Weights of a small mixture-of-experts language model, trained from scratch on English Wikipedia.
Size: 14 layers, width 192, vocabulary 16384, 63.4M parameters.
Training: 453M tokens, 6910 steps.
Below are experts of layer 7 (counted from 0) of a mixture-of-experts language model. Rows are named router (the router's row for the expert), gate (a neuron's input weights, with its number), up (a neuron's input weights, with its number), down (a neuron's output weights, with its number) and show model dimensions 0-191. Each number is 128 + 24 x the weight over its row's rms, rounded and kept within 0 to 255. Numbers have three digits each.
After each expert's rows: "comes before" lists some tokens at least twice as common just after its tokens as in all text. This comes from a sample of Wikipedia text that the model never trained on. Tokens count by the router's weight.

# expert 12
router:114089144114114122178104106132143132138131093106155092090082136123091137111155160141126140109150109137120111130096142120081130108092122125094162157118122140108116136115096177151136095130134174144110115089106130094114131121099118103093086119146177181165139112095090179110130130085146138160118120118147115119121148143122109130125123147085143131127139145111141138116126154143158122127086135153146146104140128130128109119093107134108131184161100167147101121111140076126159092129110132156166132128113129122095099106115101136112138162122160190107144152153142118123097134057132128174
gate5:164184123120150146109135139154160135087126073120129135120112125103140094105171121095154182143153161150156101111103131098150113108138149095112124150115112145146111122139130116132130090168107147122123122122092088118140154175113130122147107114142130133111148140157113125142132077141140078156149141094157098118121104123156127167126123116126135169078099129153166136139143164159109121078117116117096124132174116118148125117092106182129096097143138124145130091120137152130119076107148175101174148132103172088144098102117175133155159144144108126115128113133127126144151097151172113140
up5:132136142155123071138120166103134128091131157133105099131178079119099134116124169116181114135102090066102137153161119139137161112152067130112106097127139136125128147156124141165142174125149120171103089126127172144120136141179155154116119149105115117165084118143089097143122144134101122132140191135126132129142149165134122138122150126137139102138126131098095130134084075131128122149136127144115125106126104141077135150156135136110158117118202143132099147138098117112117123135097097143132075123115098086147158151139106122153135166137143145112139130139154158102148147134107146113
down5:118162157099143088096140142145138142102133118128140154140086136130163098164141133151138138117132105121144149138084148148116177112110076102131144111173120131177124108132110160113124088137137144117134139101138089111116164123148119142102122140111110138127138198157159145120134123153106121132162141120099111153110171091148156107122131131162141127177060104107140084132104126120095165159140156148132172112164100151148128129118115161157124091135079117115111115128165109136109143117124132136099086116143120100077121107117112144123120161146099111097149131070129102105119111187153152132
comes before: "0", "1", "3", "2", "4", "6"

# expert 41
router:126101143120141143134125127138150116132098113101130097109126154155097166149157142134137150084160094138145136096086145142119140131119111147104118156096127184133124136116110157129143098156169168113097168121141128101077151100116130140115120133138144134134165106130098148101103164106138121153118109124134124096142147129121135152136140166089147148093154109080153169117132136184124117162084130170121108113145198097115123114122154129132151153166104151154095139126083108131163105163104105094160139159127134130105125128086080125159117129100166168098156144167163131126138130081150131139
gate4:193111111128144114109154134096141132145109077143125078124107150087117145087172144114145084102142109138152167135117142119106127124130160097159138153106126115135118157137121175143111120118118142122113147117149098128137119183139126108121170129073183087135138146135126159121151188126160141113149123125132104129139157093106134101145158112061128136139131122157161082123154135097137111115163095149174101098138122129110122142108113115186148141123129140157139117139156152150182140110132115143126166111133132111094105116140121133121153093066120092109133117122135132143169132134126176124
up4:128098128119122153141166109088129110138103123126134114154081144147133092121136154107138126135074146138144139169113121130107115155121136113138124107129142092160126148144159151120131126130090127124161171139129119144148134161097113120098139115117137072137164144129124192175141144122163100086144157141053112146117098114102139090164121118121148116157106119111124123120156132118167130086126122123172138127120116190107129138099141087152110133113148108116136117141098150156167130123141156110126129131159190124129123112135129100150146142071106085165140182095164103130126134128121196115
down4:111152164152129133141132150121174148087142151163081112159120139105147128115096132116140147138118159105140088095130107133123110142153131144109136112159130114118147121144139124132142119086120109143127129104130105152139160127089098132151131116140126121125127122137121135137094150072169119134157151132105067134132063136176117126082120108091111125134111133158144106073090178091139115174132096114150099135121118166127091081095135150135108168160144137133110093134131085132156133142182177104120155155148107127119099097088108114115084160162099150138145165148142093119150150130134130110
comes before: "\n", "/", " |", "\n\n", "; ", " "

# expert 85
router:087141127144142152152140126107147106138107107089150096098141155134119133145142170114172159114150114134156124092113162138122140116086127148086122146084133178123143126134108149159132107127158176104087182118147147115104119114078149129108121137122148128138187127147115151106139173093137110149132125080148105123097175137122102126117120125116143155122149132124180160157132180138128146157131113159143102097147156104120100105138120155149165154136120174150093145127113131103163131153119164108128125133119119129077084108093106147121158143119136120134127135139179103135116161064137149156
gate0:100119107139102128100150130087166165141136142127088113128138071113117156153123176111128127095146081102107149146155145150121097115129135135112155093115088146102140130119141116093092167099154164173154107101148128136155081134121096147110160137082122151134123191150115152103131097137153150136113128110143107103119148198146094150121134083130131116180134118156096133108101139151119107148122114136115160112118173153131105107098121121088110109143085122128148112175137085142157137109161126141103137105134126124161129091095117109146083130098143141149136105106122145120136137090099148115
up0:117091129155129126115142069122166155117138132110113150092149102085113182139105147123158101101136104093081168120154123122112085124137128159092167110079129111077155121119141077134107188129117143144102151115122117139147126107140130142128120134087095118115120163170112125124140117118128156088110081088141099092113162171130129141149104129100140140178111122050120147119102107148133123130129089132117142146100140114149108125114087132121145102155121107095152122172125095135133116100116132109141140099083130107143142117112094129137159159116152159126129129106134109132110107090106128088
down0:129107099107132099107110133128126123164141160137144137120097106095120096138137130085105101115137114173141118138141104126147146126124130154117097135112122084141092143136112138147130109082099140102120140145102148116189136149130181092110132124143089096115103113161101122145105111094125121142111159080081148154083110124141127114119149190097126181141096154117121114155102128107111159085115153129144102147160129108137123108125104130141124121125160142153133157117090097125131089122093116114157170098172104172068127113176115157129154143118133133147104123133149112091078071143115144138
comes before: "–", ")", ".", ", the", " |", ","

# expert 81
router:109125147139123134137136158133187085115114061089164079105130153131124155162129160122137124108154117137175143066112157143121133131098152151106130167125126142147130160143083142132123111137142149131079168125135107090102131129102135143119098147108140155178171122102102161117119152117157116127124110122160117121093132137172114129102104160108109127104143098124148144135131172155147132125105126140131119141117146070125103086127143133111147150171103147168112119149085070146157078131120174121174134149143126131115115119094106124132145144128125134119149123145138111093134136073148160165
gate2:094129124116099127133132108139116114118131148144087106141116106083114132158122101120117116155103129105134131109121134120100114117060148140122154163121095114136130150130124158097110150145116156113105145145116161087139127100130090173081130081132145132163115154124093137086119138104064168156121131100139121090130108107177144093100160099134132117115146128114134126165175117076126140169121127148105104108127165104119150115117110139103129118115092112103089150092129165099132143123110102105099112128116114183065126072117122108130115134096156138154127078084125120128093128123125135173
up2:142124080122111104116126123136135119110113134118134151162145170115153145154128128100150114109148136155119125102116126135102122120137147087120075102075162150120149119131098109117151174117186164133059133132140122107137140129147100128102081108153127118127151133159132131129109109146132125127168132095145111092134128128148097123105126123155128144122168095103110151132112088129100150097113104189097055094137103123098100166135120157131162139150118137147097100160097125139099127133144145087158091140107152117109123095109088122156155156118140096173145164132145096140140076164103137151
down2:145113159150148167104104122136144172086134132101076093118109103170120104112144151126135126139122156095110181112111136134128149104164105146125094102116124161126155122108165134097118108138134093106160115107142127179125104153120176100147140172137122103132082142127132140174166147139130125142125127132124133156120116104127149151130152114072120113139113164090127133066161131164131111148171127131135127166151123140110105144121116098146069154141122147101139104084138098125144137141102128133148124124124149132167166158095137125156106090079123148108153132156126159102111154132111109055
comes before: " | ", ".", ",", "–", " |", ", "

# expert 20
router:142123157119143142162113135135142098131118083104153081116125132157092127130146177125145131106145118133184129141079141148069091127114100131134118145123122138125134144118079165115133105152145143142097159124146132079100131116124134118106135168138127164137186149129115176102152171132125104154105117098129101113116152154151143130125145153085141126128140123101163137172126156176158136173108142150108120115132160131126132082127154146121128152139090179183111093121113120118127132155103123125163139148155135122096105098077081145142167142097142130117165138131146155127116140067143134154
gate3:145148145133117115155135149166157158156108087110185133085110122135147100121145150137158104131083110084113150132141158086137120116171154133105129141123106123120136131126093126111113097152166149139135109102180128110150100115151107117112127181100125178130162143133096142126109098138090114103135115136141169155135160173164149106101079143112150094126159140120119097115131113110130123174078144114145140144108123132117162144103153159097116111140084139121104146169110139139138130129108148131140123134153136140139113110206057165104154113108112149103147138152103139123140146110142145163
up3:135146116139170131087139137128133104138121139092152113096100106109103114146144128099137146157119097102144120085117136120151104095139158134137167103151094132110152111125096102128109117119132129109125139107105103155106140184129128120128148124096151147111091105102146102158103121137106138117159123114129162136092157133115105135093123157086096067142153144168119075126099142192092139103106141131128145153152136135120112149112105129084113135172157146106179167136159123121082199150131134092115147163100090113094124132139142136108111124129088136105125125174126170137121079155123149150
down3:131119128130144107174115127147128115092170123137140164107140155130093114101172133149117093167106132124120165163116125139108099102127139144150136085161101118128139112143107117151127169161072115063160118082134147124128141112145145082137129166136114111121162170153106090147081137142123135126144175136135165143128136121124119137066099087098107131167161125092123141134136164149124128090104150123126125145120120086097153113107074138130101130118127109109140127139154128113130136110089092115127157128101133105099117123146092136109133154160081121195152156169171106145120147127109132131
comes before: "\n", "\n\n", " % |", " % | ±% |", " list", " #"

# expert 83
router:092112148096158129161151142081164150139107092107117082123086147119108145138130168116156192119116084143151134117099148116108131092124141122103128110105106136146139194137115144138120100135147180106105126083119154091116181105134098103120137124094135133139127141127110104075166163124163146120124119109155108110109157124150108158139120164120111157108154129109175160110085164147119130132103122151123126136148169097106087090120107116131164153183113157146101125140085096127143120126128140111149129139127130139106144093103110170119137144135157128129140156146176118112120146110149149164
gate1:152143099147109124149166143103097130085098165122159117161124099111134141150111150103117131091128105155140131118070143118163179136155120135113112112132153113138140142091137104130107136159124123149111134068131137150155138104137130100100114137095098151089140126123094125109115102130113128177132186118125128123085148065109085131147120141164105124132138147104100120124133145164132141129087111127135090117086100159092114136145109123145168137149143115160154172117128120107133127152142136103085086114169090158163094117125144194103159075109136127172135110124137112130131107144125149096
up1:160088136099105122130117117109121126106105141120143126111125113178161148113139150136124111101142089121126126143150152132129112131158165155123138078181171081117137110139159137099132132123111143104154146137136151125148135142143139135154168105128166123130130133133147179112100147122127148133100117100131144153126117153102164145137105111109113154099081162112150153150147140151138111107116172056098139137154123111134168142126145140082151116082173132104132117102180093126115129104143114119128148110133103142138139105140165100126074159187134121109124102191064153180134142129139143156
down1:149133143099094141169096108083115118121126086115118104129086164135105102131128140110148193098158148133122132101155147110161112165117124130143120132174160105155159162138100109118144124128129156106104123094152158134130198129137108116128124100172088157143112120110087109133130106123154176133148119154163152117160107124138127154172120132089103108107102151130110146134112166122143095144095148095109102114160121100121119114157106112120161142115130112091140092140100123149140115126111178097132095065105109147130101157118139151143140145114110118099084096152134177147137144164151129139
comes before: " of", " of the", " to", ".", " in", "ing"

# expert 77
router:142111132132146106151128125098151122108122053113136077124131119134102157145154176134138120094156109129174113125081152139104116101090121164125113153100121138134127141135104177128149086136153130144121168092128088066117125098094110105108099147125144173162163174119093158101119125079163107125106100112166085149110138146125122133113096130108163120109153124112157128127143140143119134158104122167099116094134112098138140128152131124141136137169110201159090092128115116151134122143114120141155130145122139145116139118115082105159130162092143128097117117146142096119157131094132141158
gate0:130114151126129118129160156124161173079146131146117098105139099079102129105113139113123130076142097108172135154116121171101176160117104100119127132113087140128078107160135102106171130155116115158121100081137140146151110142112130131149116109172139125092107107149128111128137110122176144115103140138099118118134152140115131169125109123131114145138133084122154110156112154135132143120147103166138113169161140146141105096135128145130152140187116152157173124141093130097109139156138112184157145104094135090106121108101109140142107097076160142162131105124137102187131180105113106129
up0:149096151121130135133137162119142139076149129136135109112165102120146156090101124160120122130151134142173158158148102137094163132147103136112111146119107141164081133096129094116121155157120097130135120092133104129134134119109129130149091158160110147114149124148190126128121153117177119140103149130138129085175146085151137190144078103123153126109121110144142124156119158131170127127175102142089138166185135107101121128119135167109169134143133121131173114126094142157095106160154125129135165126105138060094126123129111153133099096119098148112118113113118121165123169152130144085
down0:129167164104122097063126163135123138136132110108128148143123159152181153137111115157103177147103123133105119153098095116145120156162115137120118141111143097107137138110159134102105113090110145136107125148092138129110188144083080111070087107125123104120122099134112097136115144133137148107116127125127133137093140118163115128068128141112106179162103171098123115102127073143151163146156140117112137150142105136102106165139146119114102095124124131149095142136163132095147083132142132129117155116118101113156123140168174118133107099137161147102120095116106135102103103126138110198
comes before: "\n\n", "5", "0", "6", "4", "8"

# expert 82
router:142111132112127108147149111109136115151124120132148081125134132202110158134130141133131141094142106161158114121081151145119118128114114143088086137136151126124119145120105144141155096144167155130114152102140118114086137111108123127090131148161180110123180107119123175094115155108132087161123119109155086073130126137131129133122120142090150135111148144095160149117110118184160154158088126160119105102127136113108106128121168153118156129129114145165118144143128124155130112151107128093142111158172135150102090109119067132145146157079133168126179173165144154106122125080116163125
gate0:077137127092118145134157121114121089124138122075132126081115129124117153072114115165172169123080096130093122096145141112186067134133097140100133114146135130141116143129128104070116145153154111092089133130160138109113137162152114142137144124097125134143092149120136120123117134135138112107111121120117062117084128125133112156175136108137108109107148117169134127132130102135177123093142101132136150188114181093138132122119127138104135150122116163144108160126137110105123087156109133127161139142058120151074134118122153139077143181158140128121132129128130142112132149129127115153
up0:106131140105155128176164126149077126104144158136114110128167122138109129170088127121115111098082088179102166106104142138154141142121137106124113126120158072128104149151139152145162121137158119127138154130143126121110111160117141149107136130145122134105141074156111132097137167148118151147126110140127121126064137122084157074129143202172126142146157119158126119144106088112122181163146106169136090112145137096153136096144141126105120096120133159127096094126161130148128151132089115121118125113144135109152135139142121087138100139133135126117152094089100162089176120131113160145
down0:128128135104113137130157130145100122104174117125158157108147175166164154124154121146126149120135113107166171119122115149109108139105096099123094091147132143103124082146138115108126121122146111124110117119115135134122125134153133104150144146167172102104143136116188127113155088076096123143094129117098145185131127151124111137099123135129058133164143081142147076119125126100132088111106107093149108096116104185126140136116129164122146129115118163127133145150098123147071144123140159100155152126092134139146077119122088154098113103114066144124140161100127119154133151133114170142
comes before: "\n", "1", "2", "\n\n", "3", "4"

# expert 14
router:092090114142115170187137141101155114122126061092170098122123133119102148120128131115152189090142127131155119097105143134120082116099119163133159140118133155155167114140116146133133116141140154145102131103148095104107134137128107154079082126142146152150125162138123144112119150112173116125125112084161105112135152137136101156138104169102107138095179112131174170127107154167112168148123128146140118110119175082106149127108117131140153157149109163166109101123119141139162098132135141132136135127126113152131146115106137149172148164129130176136166134166154076132127163104133136133
gate5:159158133151101113147172128155126102112145103155126159116146114087064129136131139129146141150148147154128149156123141134113119160122122105135129153132136156147166118138156138170137104157116129146120145063149087095169107139120107127135100098147087155114172139112119152114156144154095083191135117077090154100165125175147150112103110121143130118157117125122156137114114148135168099164163118115123104104149167138103124167145157135149114157117092140149125144161130153107114125126134165150131130176136127115122167165114161154119141145120125135102064155107149118098152109108146150157
up5:147157089116113145093156121132114150127103146079110117125151128096166113119145147157164094144168103119103146100119120113102158160129083098135113093122132152114123091119130158134102109151066140118129144098129151122092160143119122154097124091134142117100153145156137112140100135129157113115144129129136117092106135099073085127149103144146199139104122075139129048133155160147128132133141106129126127135155120120125139138122164106162142151131142107112115157156164097175143130103112134073128137134145095135119112114111155141087146116115089095165100100142157152105093144118163149127
down5:200114123107090122139142185174128116145136131125154124134136129144106135142118128149166149143121132123107165173119097165154122129154104156107129146129112126126127146122139116093131091157163103154104116145183117141119152138115100134100101080122145169136099157176100081136150118133103156124168159098180148142158134127140104140131165139106171172122148135120141106134081110119156129164167106152110093164119120132146137124181141172068121137126149137094147125146139130133151120106153154143133146125184146167126103113106121152127144122127128153123099138148130143156104152096166145149
comes before: "The", "==", "===", "=", "In ", "M"

# expert 78
router:119131152147146139149127113145170082139102091132140108098138157140080162135129163135127145108165116171147140083124155117110149119121146164109146123105120138151132134141091150152136098140163168109104152122126080097071154078096130133114066168130158164179144139107109154121123161105134097113137112098127112110095138157145127125103135152125126115127157126090148134132119171152150124140105132159150105098116138081119090081109148131118130163147123139160084107147078092131140100150086142135151133146144134153110122126078098120138160161139151148123119145148139097107110157109148146151
gate0:137113113149113138133122100151167110104118086124134131107133115172144115152158104097167149113132101161114151151149119107105126120179163144135083149110154159175138133111138140121124140096198133085148126072149100103152108114112101130103158137155165129149127119097103130138119119144142096140128126116139167123130126103156103136096115096125107131100141093132141150128108151156156142102130127097134110118118116115130117112126119072131111086127107111160123061156173090124106068108185129146155101134133145091111137123113102136131081132171117140125091112153180105131154110144128167120
up0:119111129155132129111113137089158184149100137115146115152124116097153102104097150098109137095128169095094102148128147125171127142066124137151139112152092101109136157145132105147132102166073133142090139139145116141105152155157135152147085136130102115108141108153149171125117151104144118109084102171108081144090119180132131125156110165139148131143112142130101102122118133124102088130082135096088147143134108135080148152134142153092125141091152123115123167089109162126110123132129098126129123146144144134175172134109149145110143112096095154117133077147109162091133136159153105130
down0:112119077126145152129119140146115133170128112117150136185125086134176163130080118091131109125106147134126104137109177148137164104117134114162128112120101130108133137125135179182172157137121115120150132140145111118096087111155127110105088120132166120127102120146200159111131136119144127111079142113127123090039141132105094135161154117135161131157124105146114119120096139115113102148170134115155115174104148117103136122120116091106101152118104105108105125106064187108116132124118140155101120103099156147118108132102116125142129121100134166115129116104140153111137139121165112119
comes before: ".", " | ", " |", "′", "°", "″N "

# expert 59
router:124105155131122131174119144123144132139097088120125105103096117147087139118181189131165183101147104143137171088065162097120151077087123129102132143116135171126122130123096173161135117150132121133086134087153121076102154117119142116072116111110134150146126127097134187117118158109143134129123123097160127109138173165118137133131118105110140153125147110111148123162100172146129147176121128176127102102141137108126104099114145154131150166161098154136110107146120105124151086166123155110145138148145140150088095124104113126134153154119145142133127122139158152104113133107132120125
gate8:150114108105127131112155093134112128144116121090162151114100104133098069155133147139176118135116120096106132167140132122110110121142140179114105134103140107128126064117044119118147140178135160137128120108134118119119131112124101172152149146115140152111131103129159118148072155142134121083164131148138076119071134116121153095128121147155170116160104117133177125168104178149126149131135146126142149109137139132096127144173112145142116155146147132082138127131109111113155105128130165127106128120111137132104160123126099139108163075145133122128124101192128122098145077092107129123
up8:161132117131130151157100162135120119113142127172143126149148130131101160126136124170135107133126098088124131157154105091155117129146099136156125163149130059111130160110135119110123122132088133101151136170152161146109117154159128127105107172154110103162149085140114147118125168127112133126140179118108139059116154121141109103112155159107107087125136154135133124129117131126168098210117139131168111098157136105157128087116153099143149134110163165178165143086131135123139111113126137107121111117080125127103125203112124106155146155162120112123125127114103154154124120169116146124
down8:135140105144103109114141166137114110140157125109086088142129113159127137123088161117116159114142098122117106112143144130134123111149124117118141115146129103123098125088153097151116098127122111118126118133129093113111133153135104150147104149097126154118085076129117093086124101090115145100133115127137150143113125147113166144190119161122117090136154133066116139091101114167160095141110121103150099102113119157106135128152149145133147120086121081085096181084135135107110110094090068191162124137149109117109080133158143128147133136080160134132149150147124115126163133125065122115
comes before: "| ", "|", "-", "- ", "|  |", "2"

# expert 56
router:115143141114122146157114125092127121152119102100134104129109132142102133164139167093163144090148085161135097112101150143085119065104095112085101142112110125121144136099106191178132085133149163135109141106131109129123133082127137118096078157128154139169154124111130166127127127071163133137115114119169117085092143132122096176146118141070120117127150140107144158130085151172147145144121101143145097109148131101133096136125125152124168144136086173132114137159115118153114118130148151105140139152133138105094100127120091146143123142112142130104124155131156080116104150099148149138
gate3:102111117104096158168141170069157112155128090143157086125129121132116129159132135110109104115109136127096140094129143154150105127108110135158107112111101130143134100156092178135112152113126153150131126130154100140130123153150153124131107131149112139144142127157067123084113091139156158119171192114124135156086146150112132120104159118101125115138155145127109177151169158092079145149116121150160128125108135137130138100117085088151083152140085119133160094144112136158135134083149109127104125163139078175159161137125118114156158154102113123138102143138154154155135125147150091138
up3:145133098103150146145163129160126120128131129067102091131115162159136120128122127139131135110137117046130153140172103157132102151137159106108135123104178128096122064123171120140067122172139151119088157100179116146137141097139138125172119116096160102119140126133135119170106138122135129108133159133125102127141142095121119144123149125158116123136148144095120119133141160145156120160145112154180162124142147115157148141143138091126158135149124103119089115118157131092088182126132156153160124167093130157140130120144110088106104111155148075102133079142117119112093124133120143151
down3:151178121087122173069159129136095122119134122160079124119103097156155144095162107151130066115124100137125114149119118082150141168161116166138150122125112157096120119108132152120144134123098149132099118114107094088128152114177131122121115154162136097119105107107131100155122127153153123121094193127109127129129135147120087093186131150115102119143117112150129163126107144120107087095092129113176155136154130148142136165116094144149149123136117172143095086155097105131113138136153152144148134168154164122134132138148133099128139142094132123092109122097134106161091086130154123125
comes before: "1", "2", "6", "20", "19", "3"

# expert 73
router:134127154124107165141087133074155132153126092116180090127127122116102132155154160125154148080143113117145133077109136133100126113091144126129128156110107150151123134112086157138149095166160165134104146115161117076083157108134096132123112167148146139135146136135127138070140173126165098133094118093170116107133150186114116163146111142129134146131162135084131130121115143162110129137102106159122091107135142108089149098137109141141147151150092138167123138130105126131129091118127152118156120148171149128081130119102104125094173166122131127105173176159139103136138146108151135130
gate0:145090121119162117139088124100138222149176135130177101136104121126109072131118126118168165117105105098150127134123114153132100119126139143114078150138127133150152110133129143147179141166138088089132088105129126151140136123110165107091103140141121092092142101107142124164138130111125151118122130116119092105105132132136115157150066149120125133120134080143146107112141129125174163154142144146157128125136087142074137131078109145140129133120146093138179158112112119136130150114160136065131153109094150153144128153147165119149151139132113130135147102099127182147140123136122149120
up0:082177087133069127103130115146149068088058108104116157129129105130143130132162147088099080103127124133123111124137098125136172108147142134126182102138130150125135123106128126121088113120085134146106144155091133085087120114145111114125151124120169130150132148146093124084174158108107137175164173141131151128127091131136139117109133088155109155133134179111108137158130136119082103133130081151124141121172143110125118104157128128104100119119113135115101105140117108134098115126116114155149148128125101100091155119075136125125096104160140127129128126140150093153073120121127121098
down0:102125156097106164149114110096097126085116101162144133088163133140066107129139134099153179150150101121147081128121124142100115135085160128121112158110176113137141095148139120134087115195136121120162108143158164142161096167151111103113106106119133107133133175127136183113123095082160100124134155109117114128108162115163124143148104133138113126124125122133177123141103125128145155167127109086087149129124112122129143123098127113160173107150152138154105159119153132156146135155109148143121143134138125170099110120160112144132141111128156130169102137142147117152086096140129100181
comes before: "\n\n", "\n", " The", " He", " In ", " In"

# expert 94
router:080128146133158134130151126124172102104092108095136108103128179140124153137147143117157156095166120160162167059099153168124164115107134142098114141086131152107131135141127145159154106144173171117088163109157113112089127119108134139103123156125136126154172113140118149101131176109140147132129104121138091112089167122131111136154137160122139143126131113097140150133120132152097140162119153169133091123102151107122109109137141150153171160154113150154085135151111093128158128170104165097153163129135134136113108124089091112142137148108142131131133126148171099121106164070147126132
gate0:123121118168134150103128110154099134136140148119096115105140099084132132129153148090142132099118119143104107134130134172134128133163112128087130114062158102120188116127115112131136158131184134154082121068111149108132134129123143153122165115112105168130144148129136117080136172131193126136153100117144093117116095106141150123100137112135133174127103148079154131085092143103172145095162118127094118189109089103122138126110096149145138115159155124149111156137151085139105091138104165133152166111143158118123146125100130107117156114083131135121125140133148103126129113112146172143
up0:131145139113089121113114137142179125144109127149093093097137105109123180139154079124140127103141151122163161133112167102187091176118119117169141164148171126118136131144136123136124099152108105110135145141103152132095170118172150107116117143122114087112100110096139143135086137145131109102131126130096133159128167164087140122136116138091132129141092120103146122064123095157112156121112171143104069109120123113115193101100142127132117125149123116107129129161148125122175140141093139139170118133083143146146090129135157122134105149130104162100148143150145151117152122111094078141
down0:125126149120160154136125129101111209141093133124114139064165143106137102133142155126111115095120113135131123146127124114087118141146135112141171106137124111162136136136148082152151108090079157159133130099114109112140129114115133128109142126157120108100108116169104140088108153132127164165130113083089180092152162133092124166143117142130129131098137137128154146128103103120068103151095134142137130138105109119126132095139134092123130109178149098143116169138154098145121134142099120113175076179130136114139128102117081182110158115145080087159131110126121148137148109091128129120
comes before: ")", " |", ".", " | ", "–", "),"

# expert 70
router:090108115118145153171098117139183102152126123104140116139127125123108151135134182118161138087138104136119123111072145147114136119108149134094116125119141158118159176138106144167116108156146169147110152101146132118103139093093113153105115168105144137142141131125128146098119197105168086151123093116121117091120143152145128138133087123100127136119199149119149169100128152145154127179102119146122109097127152115111122115106122133147129157143119141162083140158118120135145097129090137098148122166133126143107083100102091127129148189102147124134128126162160110093121160126169159147
gate1:089143137099127156176128143133117129116124135126106150129124126073118102106092165131107166099134151161109127140094151148122116084115147132109154123147119135090156171152131143125133107125154146120143169140098117126143121123089111169150128162052128116092118138143137127128133171135175091128125111174168149124159125134165109125125093156158138117149129113158116099108112146098134081146152107142112154110145124067152171063128104137149134147134132100128115115124111159155123133088135156107138127125158107140150113157060115117156094171156141097110128125120142128130140164160176118138
up1:145128102147140113129124116155144098125142100161138121116163156131138160126130088154164117141108083123144132086157127126130153161132129146134125103108119106161121104108075107139073137095144097133151078105159124139115139156168138107045170137134110153147120142132080170099104095106076137156106159127123083147130151099118088149128129143113095118112110119109086128142140111131162137061127147117116101137136110139148106170138132135115114103097152141124126138134144126113143138167122121169147155137114135150144127134169140154090124117124119127148169167163116112160099106128069150155
down1:130096114107116103138157131135116149144075152124111107132121131157177097114095135127131160095126197146132095139116175159127119106130078148155138102153174167135127169141129139091135140132151132141131144127130147149113112111114118111122141130132134172094151153156150127149129116118128148153099157161148112108136161128094189135111100161137126125137113118141163155155112138135119125087135101151139101084156160100135175130097159161173110103131089130109121198113104097106129159144152126128112144108074108143105153117078151110109116122144132136079146132131138124158111103165134100162
comes before: "\n", ".", ",", " and", ", U.", " in "

# expert 66
router:110115127098110132144140132112145128120111123116127111126100152184114159143129157131130162084147116169150117103095137123129115107123099140130124148109148184108121149138102163137166083146151149125113122125137134123087152131138111142071118104143156155139138101141110161110139157072145140184107095114140121082146127119111124134154129143088092129109158115082153157132101134154146122161092125162139086113120147108114100139102140164103164155144099149139113127133112091106122122191110131094148134142103133121094120131115053132176105135123173145081160136170138134133113128077145126111
gate1:134059122072092124146111127111122131158125121176146114148138106117110142143118141133127136136117135137153153142092163173138099111161145145136171156145121122092092114131139114152154095134111128156119116098121142172132078158130143157108147113104153165121148114117117143123129116135085101173160108159089111129109138121150142124127139145116114137133141149104183102126135134105127117100168137099066097124136123148126108115131109136132122163105126137204102151191127162129123129135107123121127168101176137133151131073138141074134110143144141146148143149182106127115165180126108133134
up1:147102103142156122118158112089125117152126145151138122082127127102130164110151117052128110136126119135176146153124128115093130127145123121156120125167131112115104101110096118130127152174133125129132149093152065125157143135108100154118143171150135125114109126112148145138136123151116104115065134098112125087106100202129162131152081105170153162082113183099123139152112108137139120129136125110095125118127171137115130138113121094125143143122179110128173108149161116153096178144094104148135114090166101102126150122108127133112117108139152137164170130166131141118152159112142111159
down1:121099148204105124095116124095121128142140123107123128095099113144153102092119116108168132143135134138101174121169140097128152129119163115138142155136119128121139106130121138118063130156147158147095109100128170092127138112151119083080147124154173142161123120184160085127148100134127099152121126150078143114099101163116141154184125141143128138153088137144093135145168120089116144134090123164136160123098125119113144128128127118103085160127136142112149129117179124159149132110098124175139124150122142147130130112139134107153152103139120179101111103130140101181118110138077122102
comes before: "1", "2", "0", "3", "8", "4"

# expert 33
router:113088134143127121137117166133158088107086081104120103123133145124119139122119169146150128060153106141160155071103161129137127130077125178094142190141111128125130182118098158129117100144146137148086145114119113108096136124115127154120137124113135160186166115103104161119133150126133111138121127112130112133135173142144130161137117147085125120100130113103156133138115167181158119132125121182132137127148147087112117110137145147117166177152106139139085111118127052116178114167101150119156138138126129120119112127094119111114141138133131157125181138151154126112132147099129130131
gate2:114139133128107139174163109078144109133128152130173100079102097124092158171072154119170140112080122095141118083184115131101131110136135103119123190109106129109120164099122107122116145114129140143103113106118159162128093086168164132146141110147141160147163151118120136133149093106139172128105152140157176151092174122129127092098074153126136129128084149150096150172101072154089131157112093121139107100128127150125122106154131149111137151112142146130138126082119161107128131106123112103131128128130123121147116116150110117150101127145121139118132106112118100092112126161130111132
up2:137131157109135104137143140152128130132091122105099153100126130153154146089133153095162097111144107115143126108165100095165129138117063171125169113175103069139119110140097143126119088115146094113116146155113134116079128134147138117094125122138107171077112073126139143118124181177109096158116118092086132125144131136127151116128146094122155144119130144117150127099165115108126117126147124170152092165152140123160118069124151156159128107136108126111109112104147143169135134110097123102113114139121103087123157112156165113106099142126148145111137195134163127104098138118104139102
down2:091138119110143124132093129136128162111089079147112109112118093161128120121149104124109133127139137073184117108117102092133165091134186129139138091137108130138136099128119105137106149152140165096057137182134134159136166174114137108128112153138124135099153128107159096129087141139112154163148161114106104104095137159184111111081128120135175192138152161119177116100101122141118135150149130100133127137144148114136127106105144135159168109118131143118096118130123114108124110121121123148096143130094140082101119098160131108133129153127105180142113148131123126123074129115119101099
comes before: " | ", ".", "–", "; ", " |", ", "